config.toml
num_hidden_layers = 9
hidden_size = 192
n_experts = 96
experts_per_token = 2
d_expert = 160
d_shared_expert = 0
hidden_act = "swiglu"
moe_layers = [0, 2, 4, 6, 8]
router_score = "softmax"
normalize_top_k = false
routed_scale = 1.0
balance_loss = 0.00819
balance_bias = false
init_std_router = 0.0176
lr_router = 0.00116
vocab_size = 6703
norm = "rmsnorm"
norm_eps = 1e-06
tie_word_embeddings = false
optimizer = "adamw"
learning_rate = 0.00229
beta1 = 0.95
beta2 = 0.95
max_grad_norm = 1.0
batch_tokens = 131072
max_seq_len = 512
train_tokens = 789400000
max_steps = 6023
dataset = "wikipedia_en"
Below are experts of layer 2 (counted from 0) of a mixture-of-experts language model. Rows are named router (the router's row for the expert), down (a neuron's output weights, with its number) and show model dimensions 0-191. Each number is 128 + 32 x the weight over its row's rms, rounded and kept within 0 to 255. Numbers have three digits each.
After each expert's rows: "raises" lists some tokens whose logits its average output raises strongly, later layers aside. This comes from a sample of Wikipedia text that the model never trained on.

# expert 64
router:187121104104144125110092127153134208055058111129135141181091122158132187088193106080070087085165109125128092112168125171187179100126056170183187160146103118126114113134141129145202140135156128108107137155140153140130129161094189046142125133119109127086102145107156136124164108099121130134091109097062094127100161123160172145133150140149134104163112158113142139118165167105183077134137080107152120113120126138109059184111123177124188100178067108127162136122081130135107164155101123102136141129114130186124184120123091080122189125146146154093140098061148155137123094151134119182
down0:131158089085124146137082115165076125107102149148109177143123133128092122161127125164120100142135122139074079058115063159123180150114102098181097218114184137160078123080135117167084144101167037164115180129149086135125151088110143084103094119092155110100117112130126121169108174143092068078139129115173153115082176201116064165141079109104112175122133109073113091096108083167125127178120127129090134162091150133117156159167106151158106136185193123122105137098129107086101122043117091163069183126156116112123110109096114113127156137133083121116129092143121122099076177140107116152
raises: "iv", "ac", "ana", "ab", "ans", "ula"

# expert 37
router:094191126102154124136133119075195127086130068174092143098105119108165118088106100104142169143167116143133068131053165100147180109133165135121128075151121136115075151098172129146070107141095097138106114110119150127073062145127104136099080102138162103123109104146093144115154099132175082130139099096068093158114106084131157152113129170157088165163109128126176142124163102168088133118142110127086141119148097128126129112167138138086121143115162069090110177151155160159089146142182090156140185064178103117171090112127191178169160171101121095093096096117121031172117191095134190155
down0:135151175172105115135078079148143101115111144119200144129122127143166090102111067093124104138091155104146117189112111168164144142148089174068129101073141140085145149136168110124077149173077121107123076134165117162149142117091139084099111052162100123119172191082149164151134086122109093107080101075149074145114105143142169187104145138121139111169129118213093120084134115108160109102133123225136119143137141071109194136187089082152150157154152144122103113120152131152154061170163153122144134123129111149156129146127171161148180162182128097141080074144096169084157091145106180132
raises: " He", " Other", " Over", " Since"

# expert 93
router:101192122111139118148141114043168108100152095191057089073098114137167099114090122185117147116120071103131100157063110026100106120122123090100149112097137146149132197106098124158112064135143119145116154129159136119117074142150098149119084134076164122146109075138101129159140141089115124149147201154131137127149085141074106142128128168113088185164162147161062161138161129171099124156110108140071139087107120128134091123152128131128099137097130026104150148126146144088156139132179056159136108153110130151159125094124118122177060106135177079143166138127167092133129145077192146143
down0:123123143139156110137165147118077151066080131086128098064108089135155135114172184081147126121107135136157125114176193108137140183105113168100180109130128113091153129111130185124129116104134127096068141122101114187143124069157122043139069119112166126141073109176122100173179157140106126103129136152115103126144133125120091188085082158131184134120100095125148156096207147116087089111094128097105139141128124054188190135109164074133165074179137128108125066175131089079092135146054147143154147246093164159107108133096143125147108119099163151118125102132116106111109120099117130116
raises: "ient", "ent", "ien", "ience", "ze", "itor"

# expert 17
router:157160107132092108134163134153057156134084113166183116211175110106144082098072145078145066158175149098104089109156140210141116068151056160232114160150086120142124114089162172173142208120113121120082106119134121153114128182093157139133101129092113119161107128133065113118098113100099179115153079151108131093087110086149143121158118132125101136123145152135138181099137076114157081100109124125167126119118120148185084136117149128170210088166069094116137105120138164126136095146109124125130131110093104134096122165126160191093115144131200134095138148159179169136127094139083110122
down0:091164099028100102119126214106111103114104166121090073137131170110171110141123102143162143130153100159144116150113054199056182143057122138167067182144107143069203116135123182120104118102102167108075154137103169123131115135093151159137130172142128103123161130136073122072140174149131151172163138147117113119083107139170160131141153079139126073162138129129123099108119119138107085140125157112111150117171109172131091109096096121136038127131127095128073083112133144107089138182163136124084105120117086139112136125095127122070180119088157149080071123088082114178102115109182100113
raises: ",", " (", "er", "\n", " and", "."

# expert 49
router:142079115121107104127082126161136195068044159058143110144104109129146185088237109137070139060070164140120145106144140138153198185117105169107183177075126131167087106165132114121202162160121146125123172139099112142128142128103179117090094072157071123154170150112148175158105143096101116105113115127143148123085161147129163140112135155164147147116139137064130133166169135144109103125170095094092159145100110157096099135148147144094129145179120179144184085084103110111146184127112213088136131115144131147086108122116091068149182098120109139092124111111147133159133097135145133106
down0:147152143110120106160094100158083105104141111134137143120103115121144162173149159131132161110139138140148091128151143081102046185067083138149119123107079064162131136119147122118228141126136117127114201136148112111094084128097109132142132074145144131177078132086123092167177148083125136079151081126135161149136103139157158106114143194192175091094129108093146096148155061107161128114149172131120113100133110145073123142115115104090193108103153136169095129126133116096182037156109159195128099139085140136202099105154187171109096159156147156165115105104139172077190192078118131109
raises: " and", " W", " &"

# expert 52
router:145096163144104113137147130182125099184104045200121167116167114127170210164191141087132133127042166184197116120131123167145157094093132130075180157123041134158151142167188192138168132175100117056129149105116100133080138162121159103155111101192103086107120133137107140149154101155137105099163156089114085110132144150094145144150101136126173135118185128062123110127157069107092128126125140094147078145141106152104137161142181134106104148140096106144167170095135122088124107118089145130125109126115175133079148157124119064123176127103124111092100154067106150129076089125123084104
down0:142102103157087091075108104105149092128129122135138104104067121112093127135102169137080125177175121168140188176152144125096121112156137098096125110131133160104135134121147039102102108157204098171163149192113182126140131115130158157097131164154179096118151167105134085104120155190091104075095076145152100117063191073130152108147156188126165147162140106119138165108150148095135101124114102086156152108176073162173152124160188059143102135109164139105129132097146135175165112102142107153195108097119107133131108095131171132118150120105148151195137114128098159137108040058180181084
raises: " and", "ap", " P", "ac"

# expert 23
router:114088153145077113124149126170104117151211034120076118109119147103171145105154089167229155116180115146075137142169114141146169095067120087077107154177067166150160140106093162105080122185156174194129150077157130113199132080117105104155147150086108126122100145171127117118130106123087107179108122102126128130147130161155129099137082081089137140083120065137127086112100133121153139090103191116124105149128113170076142094176208099100108174127139147099152132155114175149095151154106130160110176118082096159144134162117104118156126058110133148096148112131087145106104131163173103130
down0:151184048073087156108090095185126104152105121134134164114141122117108108082101137100130117130143082111118132083106184171145112159141104136128152121147120197158119142101147161168116159126123122117141111145134119172173116177151126166167117144136100146179195109122118113142170137117172153140205134120137104104126125156142105110154152108164091165125189136107110099120117239015150131155144182134143154122090141117049159147141145136127021209158130132130160176110102124113107097170133142134083183151061158117123085138106136093192131146127140094143139132118121090062145155140130139091
raises: " in", ":", " on", " the", " for", ","

# expert 75
router:161142119122128077196177117108092153218089152162160153159154106143163071134029133161221092193213178175115141135161104165135093141105181155192061106141140171161151100138115168133133200073090084120119110139135154110108111109130122129134138155138115160109136132093094134136143123158076177118131116114100153104163122105166128133132134115111144104119124127193127112095128095115119122091090129138145177136171147150120133117169148154172142112091119080121128132131138131185151087086102069145119178111117094108131089147128158182090090105161156148097079161167128184086150106178113099093
down0:177097084124162157140082123140133130132107137146170122128122133115084086136132140107096110121154098134135118130096082068130170170092066092130121134135115123093150106187143139082142119069163168115112135068084116115096101146091162057125145135133156134086131141099092076096067058100157093125161192125152131130165080153120149121186092076121058119084034186124137090148116039117082130147104137112146158138226170145112093105098113151165125147122190135147159102110112112113109134125107113138115108093165103120082129128128146097208129097110108143166146140150137154126188109078128175186
raises: ",", " in", " and"

# expert 71
router:098173132095131152140115121088236078061166206188121149078102135093085110190177158140101147105141083091158091166105119067107137102121159091094141080126172105111087138124089105116138043083132149173164148161195143124093101113143085198150084156171165107137081135119143117163132149132146119131153170127139099123117128168099158142103119160148105156147093129096141160125118163186157123173088135111101113109137151071147052092135124092134130139146160136128120136168084096095096147116158145124151127159119112132139178123138107155119065148126150108165126113068156111194111164095192121175
down0:130117157145112138128124108113134104085113170178136181096045139163116084099133171055150177091186085158103070128139103086132112100140143060140183110113096038097146172157095105167173113151112088126137164182179142137073085164123127147087074064093160111096086061121160127207124090126147113148067106137111144113125092113140112111153170160138124119132166112074114084112138146150142132131187092091158194148153127068124146090120143103114169160126092114137096128107091087140090106128133104187144136123153135116124132070151096157093126214143089144145172146130115123141123130121159096150
raises: "field", "ig", "ella", "ell", "ish", "atory"

# expert 33
router:110112089067170107163074130162079162227142183137104111163139139129117115156082032109214059168171177148122161111131063108130144116122103140187088120158127150181175100147144177056144160080150112088122092111098093117128095154113167130123159148117114106092144156122132120141106108119108127153144168139128134082155124084212123087162142097124103101137134081152133122110107134112145106108120202153164132121115063149138106086151136160131137134130063087122106152110148141158138099091115118170129149128103107157197126160106198127167127126124150148143091140172099165120152093163087065109
down0:108119142098122164115186184165186142111133119185159126118112176133145152140132120107145178155173132077194162081155109108112119148120143110113107129134161121121159130111145139147197128151114099112119115176173166113155099135198139127088178157118138163139156190141096102093089089101141137160131109079173166123145120111069162108142200115140085080138105135135136102134073092185148152090136138083112123106103126071174102121120088190158216145103086142123082133062103088055093110128114107126095175108149112173176131101109134126134097141152205055105157134090123200117112166124135116180
raises: "-", " and", ",", " in", ";", "\n"

# expert 6
router:140098110168149131094145130191121063150195106146174150095199134131151173101073163124149201203112063100128193115131169084131207098164166093131155127106160150183156157099148094124099135133133137132144098119138120116126102113174116122146114152165150130185146100109144148103126108122174120139150101165178157156147090115101099090153114107106105135091190148185137108115173122124081122143137132168140143136152157156091186122143129135131105191061112099134183175166141105084124101187118128133074155118099121055093131161136179128155132128142118146166128201156073170158160106110106088070
down0:140133169091094154175124104076176162162103139125149121114133147122135111138149113132119110083096139110197118186121105154144124078104150122194098148113132157177079146100139135136116197097115144134129182132156156082127135174166159119118111078121105120155087095108114202130048143090098158173117131165084143142146066160086189165137136207148168133184155173117122158153103117162104083162140147140111150033116111182100177120129183120141153164125082157099122154112119178100096155167134179091159098151082160108082090091123107158119114154122087150083124106131153092139130134099090209086
raises: " –", " of", " for", ";", ","

# expert 7
router:120136163148169150138107119091216091029101140071123149084106125097085057150120147064096178115172071111136122121092130047136132147125169096052121072133168099110082127094110103079115076086107156177106142191196147166137103097144083141093095167145114116157104137135150118179149134134178111103112185115129085159139175176099129094070144170155135145143095110135125132172107150149142184182125084121074108137147148104165107070106116122128088106175145160092134145157131079104092103114156141151172097134115118120123139089118095144160131148117122139124114099098143123159104144076130187115
down0:079112115100133162085115129151158131126217154074129117116115057088187168098159114178151113097137114123174120139069152118062089095127081109089100077096102126170139046142168129188178101117105091139124185144116152118120163118155090115081136109148138169119087096075094121161091114125144119141129145136098137158127132139088097130119159183106093113152109175132134172102136143122108093140131122054169170110116046133161082141121192117119171163102183174149172186127127142149144200118169151156114216155120128142156119098130111162143112149108163121154143097113129120114126141039126168139
raises: "ats", "oll", "ink", "ks", "l"

# expert 87
router:148121140104118116130091130158179255057095178158148067153093131188147192070222131068065113073080136159108110115107159172128169157123107203170161140092121120139102098154138129117185106173135181079150142085128124136103169143105158140104150153114118109163115135128135150149140087098147144117118120103092115151117148110119134110121142132121112080116174145143123143127151129118136137120124104077105111173075134096128128103135159132109162098157122164145170110094089128158159196117131200082173153148092138167166135154120066047137153115107100074105160121118161136123126144072101142126
down0:177186104115078113192147184166142109120128116137118076128140025146081115073114116110128129065131174114096092130140109140153149163116157120094155124078132107130067162117136112087088148176155089152187156140087023158115111137171148140117109137158091084130085113068081149153152092146128160117087129150172176081149100100177128156126128167108076143125152127065123123109138186173145148103141122150164108180131130118162123162089163155131214118182136147073103136127132126153111145106167179168101148110154150195092097124108139161121160080119114154134132098134124116100126149095056144141
raises: "a", "ou", " and"

# expert 36
router:103168119096144162139125149091160090071186160107114169088078119145074110167231150109062099068085103085157096133087123087105135133123160123088171078127177116130085123169112091102137089153161161178153160135157105119134080105150081161109125151165199102141103116124144114125136137128152151085112182104131106122114111170082104119153146141165107138152101143118112146162087165163116137213110133103102137105129182105157062122123131069130077161177144123135118175126099100115074156135181114128130107134134114108147133079104104148196081134126145120148154122092141077159129195079199182152
down0:158133125107191109140165121078164095102104150099098086103044177100102127127106203111119090098108119133165152085138132091149123166073144142211182106117173110131095102151171117159086115084072138132085156097134145150105096074115066153110119149103106120093087110127145126160146146138168113183094178091182171146116076104150168148111133150148143080070098141119097111153129142102146143154150187110127121120117155114146132182156134070143157134133072049106139147113136112149131129150101105190111112108085114177174130165133169129099126116167089161161116133173149120109128108199138111019
raises: ");", "ights", "-l", ");\n"

# expert 54
router:151135134139111149126159115158110126148108078140104122217084133105110152144133149153070218160220095156165159101115132117099163043173108078079102110194142056124142145061044214121089124152094140124096132149106156133135087169136133171128123132119145159133114111127118152093114116142156146101151131109108118118100160116153155142127133145151094144123145101110133177140089149139135138130166103105128147129142058139138091178127094153173179166135107093098141147178097150111123118088228109138140102097105158142093182104109102129189117118141124118087056128131180108063117170104084146129
down0:091066125115110094145082130088177165139127090129107090130139090094120162159138159115090162108141146188106109139124174129213114143115119149126105105133096089134096145116127183144144126139197118179159138163127161141088139196110083133107113137095093143166124140097122174133155126075140150109193135131132118192167174119114076107126112111162138155079123097108198099104147029091104081132123107127177125162136158172104135126108091134173148122061141151091147080112131114105120139130096187146084106132123124154099155134123181105157085143081123150039053133180151139091088147114040099122
raises: ",", ":", "\n", " in", " (", " "